{
  "d_model": 192,
  "experts_per_token": 4,
  "activation": "gelu",
  "moe_layers": [2, 3, 4, 5, 6, 7, 8, 9],
  "balance_loss": 0.00854,
  "balance_bias": false,
  "lr_router": 0.00143,
  "norm": "layernorm",
  "lr": 0.00611,
  "grad_clip": 0.5,
  "batch_tokens": [32768, 65536, 98304],
  "train_tokens": 573200000,
  "steps": 9599
}
Below are experts of layer 4 (counted from 0) of a mixture-of-experts language model. Rows are named router (the router's row for the expert) and show model dimensions 0-191. Each number is 128 + 24 x the weight over its row's rms, rounded and kept within 0 to 255. Numbers have three digits each.
After each expert's rows: "raises" lists some tokens whose logits its average output raises strongly, later layers aside. This comes from a sample of Wikipedia text that the model never trained on.

# expert 102
router:142140164154175101092151129138125113116141159085156137138140120120095098099165139155133134126160109117126109130114163128146127109100133158126125067142109208099109115166107126113132126135141112100192125088123127143150135110117143147123091106116153135168104145090112128158106130085173126143138105149162127168161116090093110167119134115103124121117162115122146134137102130148145141102141125133096120169124170130097153078126146129121123147130138091119124132117122132121093123112147131207110087119112183143133155165163154138122098116158131128119159071133105124104144114114105114117
raises: "up", "out", "unt", "old"

# expert 44
router:148130160142125117139149153153160100123105174147175142152138100103113137126159109200114141138151187153119106164142162143137176112077091131085152116148145181150122120135101179116140100124133117112149177098143116100141143103140117173101090124141134159136125126080121094120104127151089149125149114128140120100109148101119116159143089136117149146161048109146091128113125156139105120125142138120133177104094136128120132133124142136118117147138138136140114105145083106136093136144137132150105107125119161138130174130154133137109155132142152108124121095088110120104131126074120097103
raises: "br", "mu", "ment"

# expert 32
router:134140164134188111145165129133131110133096159159126103144107131084086145129155145157093150153109175127112114097144164103139109113086104144113151091124161162145100141141109133156135155060125110121164139120126120135172113132158169145076097114173180124134099124091138150146137130105157128126168138105119107129138133131075117146105114126107129137136106112139130121141147135149117089104133127142131172137149125141118145081118129072112113137139136109114163154139095088081099122113121094137115101124128146172141177144157099139126090134169154128138152111127106105086136102109148116101
raises: "p", "li", "er"

# expert 78
router:127166126165167111133148144133154148129120121164163101135162121113122094114113142159118131113108144104102149108077131124119162118156166139140132156175096154118116129155075132137161124055177110116144113076130122102166155150111143131124104102151168139156094162140116086146138099113101133155169161140115117159186131125127110129108122087113140124108132111105095093136125090137107135123162100117121137167148151126138161100121153117126101124126105138156110181174144104092097158139090117121097118136124145159110131179121115112130119130150129131141127123172117105150115121113086109083
raises: "ta", "ult", "emb"

# expert 100
router:155147189140151110114139137134123126126135118124148109133154118100130122102133143128106132132119162125124110115088145132144156113123177114102163121141100158159128140102113174138124086072148102130156088107140118099155137119121154176122112125156131128174127137132145134095128132122154108111143150110109116114170129168100104174129157147155129133167123142114068123145103127102144140160158135130101103120186147153081160112161151146125132115178120123154067151112110093107069117104140075121096150126129135121131145129153083151108110102177121148118168114090130124108131109141153083117
raises: "ce", " of", "ri"

# expert 0
router:123131157128145127145125134149136135065116124131127108114201118135121116128136148139156136161151104125140117128122135135127115114082159152058102114130113137136137111152084167164142138125143128143114157107103109074158108120121125111145059062129147134123139126125138130154147150099138126178133137111178143089131159092115130137116167168124103141101100096163133100122098170143092139140124133124114174142084150115117165118108138134105158117134142126144099126109166091119133191113112144141089099150121115143174155135110111131091165115119138117086139150148167122140132122131160114100
raises: "unt", "old", "ir"

# expert 73
router:107157127104145120126155144128197128133139114113150166155120128145124101101159130156137146110079160133154119129104117116105160097085170136128110138126126164127156125136120119116155097111130120142146160117111101129129131092107135151144083115161153151145121104127120129155141147100088113099147108122168088155200143107143132119089113145091132156120138137187135073137111156154075148115152119132091150139132168181145153077105162125102128119085128133163094115143119109076105126096127159153131115131132144154132173140128127171140118095104104150134114127112109135102112107097122103108
raises: "ug", "ur", "pe"

# expert 59
router:135133130120121142106164102128120115134122166124124123183108126101106110115170148128160163142125123097152151137125151147120133086116113146095132120147154202138136092119134126151151121123180099150156151100137103111182164119101096130144112104109170123142119112102137131135126151089175118130142136120160164136113143120097119135129123088145137097128065139129115080167139163125092129086165110129060118138148134174156167143115133130112102100106119143138136155107071133150148136130144110157074116118142129127113160107129131143123158117144173136126159087146133088115139115089153133091
raises: "ho", "o", "ce", "hi"

# expert 95
router:142154180134144112117186151117146118130119160098134105135122150124113100137132129137139134126157160079143163135105152114134167124116134121093123106151131176106114105153104137113173119125162096110090140081142103075148135132127111143136079111148135128160130171120131130138107114126106112137187152127170091117127102116140097155105156104100102109123096148151082077132143108155108111110177131145109148151108148156135151121127132160125107130134127110172098104159123118146082140133114118153078089131125160210146103132142142118148104130144118125143106104137153152113122127142156081094
raises: "J", "F", "H", "T", "S", "P"

# expert 6
router:119124157142083122090108137159133123113111118164177092158119089128082082115159136158112151162131108123107111170111168121142166124129167152081139111136109145133110150199057116118156122164116113113145130129136120106139118131120111126121147132119172093146114121135114168126123132100155118141114153142145143154147166084122124147105145095150131162160097132118086104138087134151041087120172146121099123132145156120118154111139131130118107121168149139182114119133150119117103145109102155115113108139120127143140163128113128149171111114159118124136112106157132118150142109122089100124
raises: " the", " their", " its", "fer", " those", " his"

# expert 34
router:130112134148142115155140140124148133122124191151170091145122124103095108110132136138108128132108148102139117099097180110081140130128139130146131119157107159125120124163071141115151124071157125108136118064121087116138125157134156139113083109149150116151139130087136155121164131105130122173128153138138131152144177120100091175101151103076127152097144112123095053141143144120122158126155125128109147110144154173127143133153160134118133135123127156178101112123137114092118136148098119138109128101127145143093125196162128120124125115152117163112142145137089094124094085101118114113
raises: "e", "air", "ar"

# expert 35
router:118133178161155107098137121128128129111124142131157120155171128137121139152131109137083114124128167067113113165091145109124142124126154131100135133132104122117139142151097164143165129141135109099160112058131089096165126098113169131129139131126134117121115152126173138156148174086137111166175134134109154125151116076094145195094081077121138126093109097132130102156108144117133085126128123140097142107113125096108167138135131144091131164110151099169134153133103107109080100124165128136120104141144127147152164176118146117122148151160118146119130109128088126155117115123136094120
raises: "m", "ci", "mp", "t"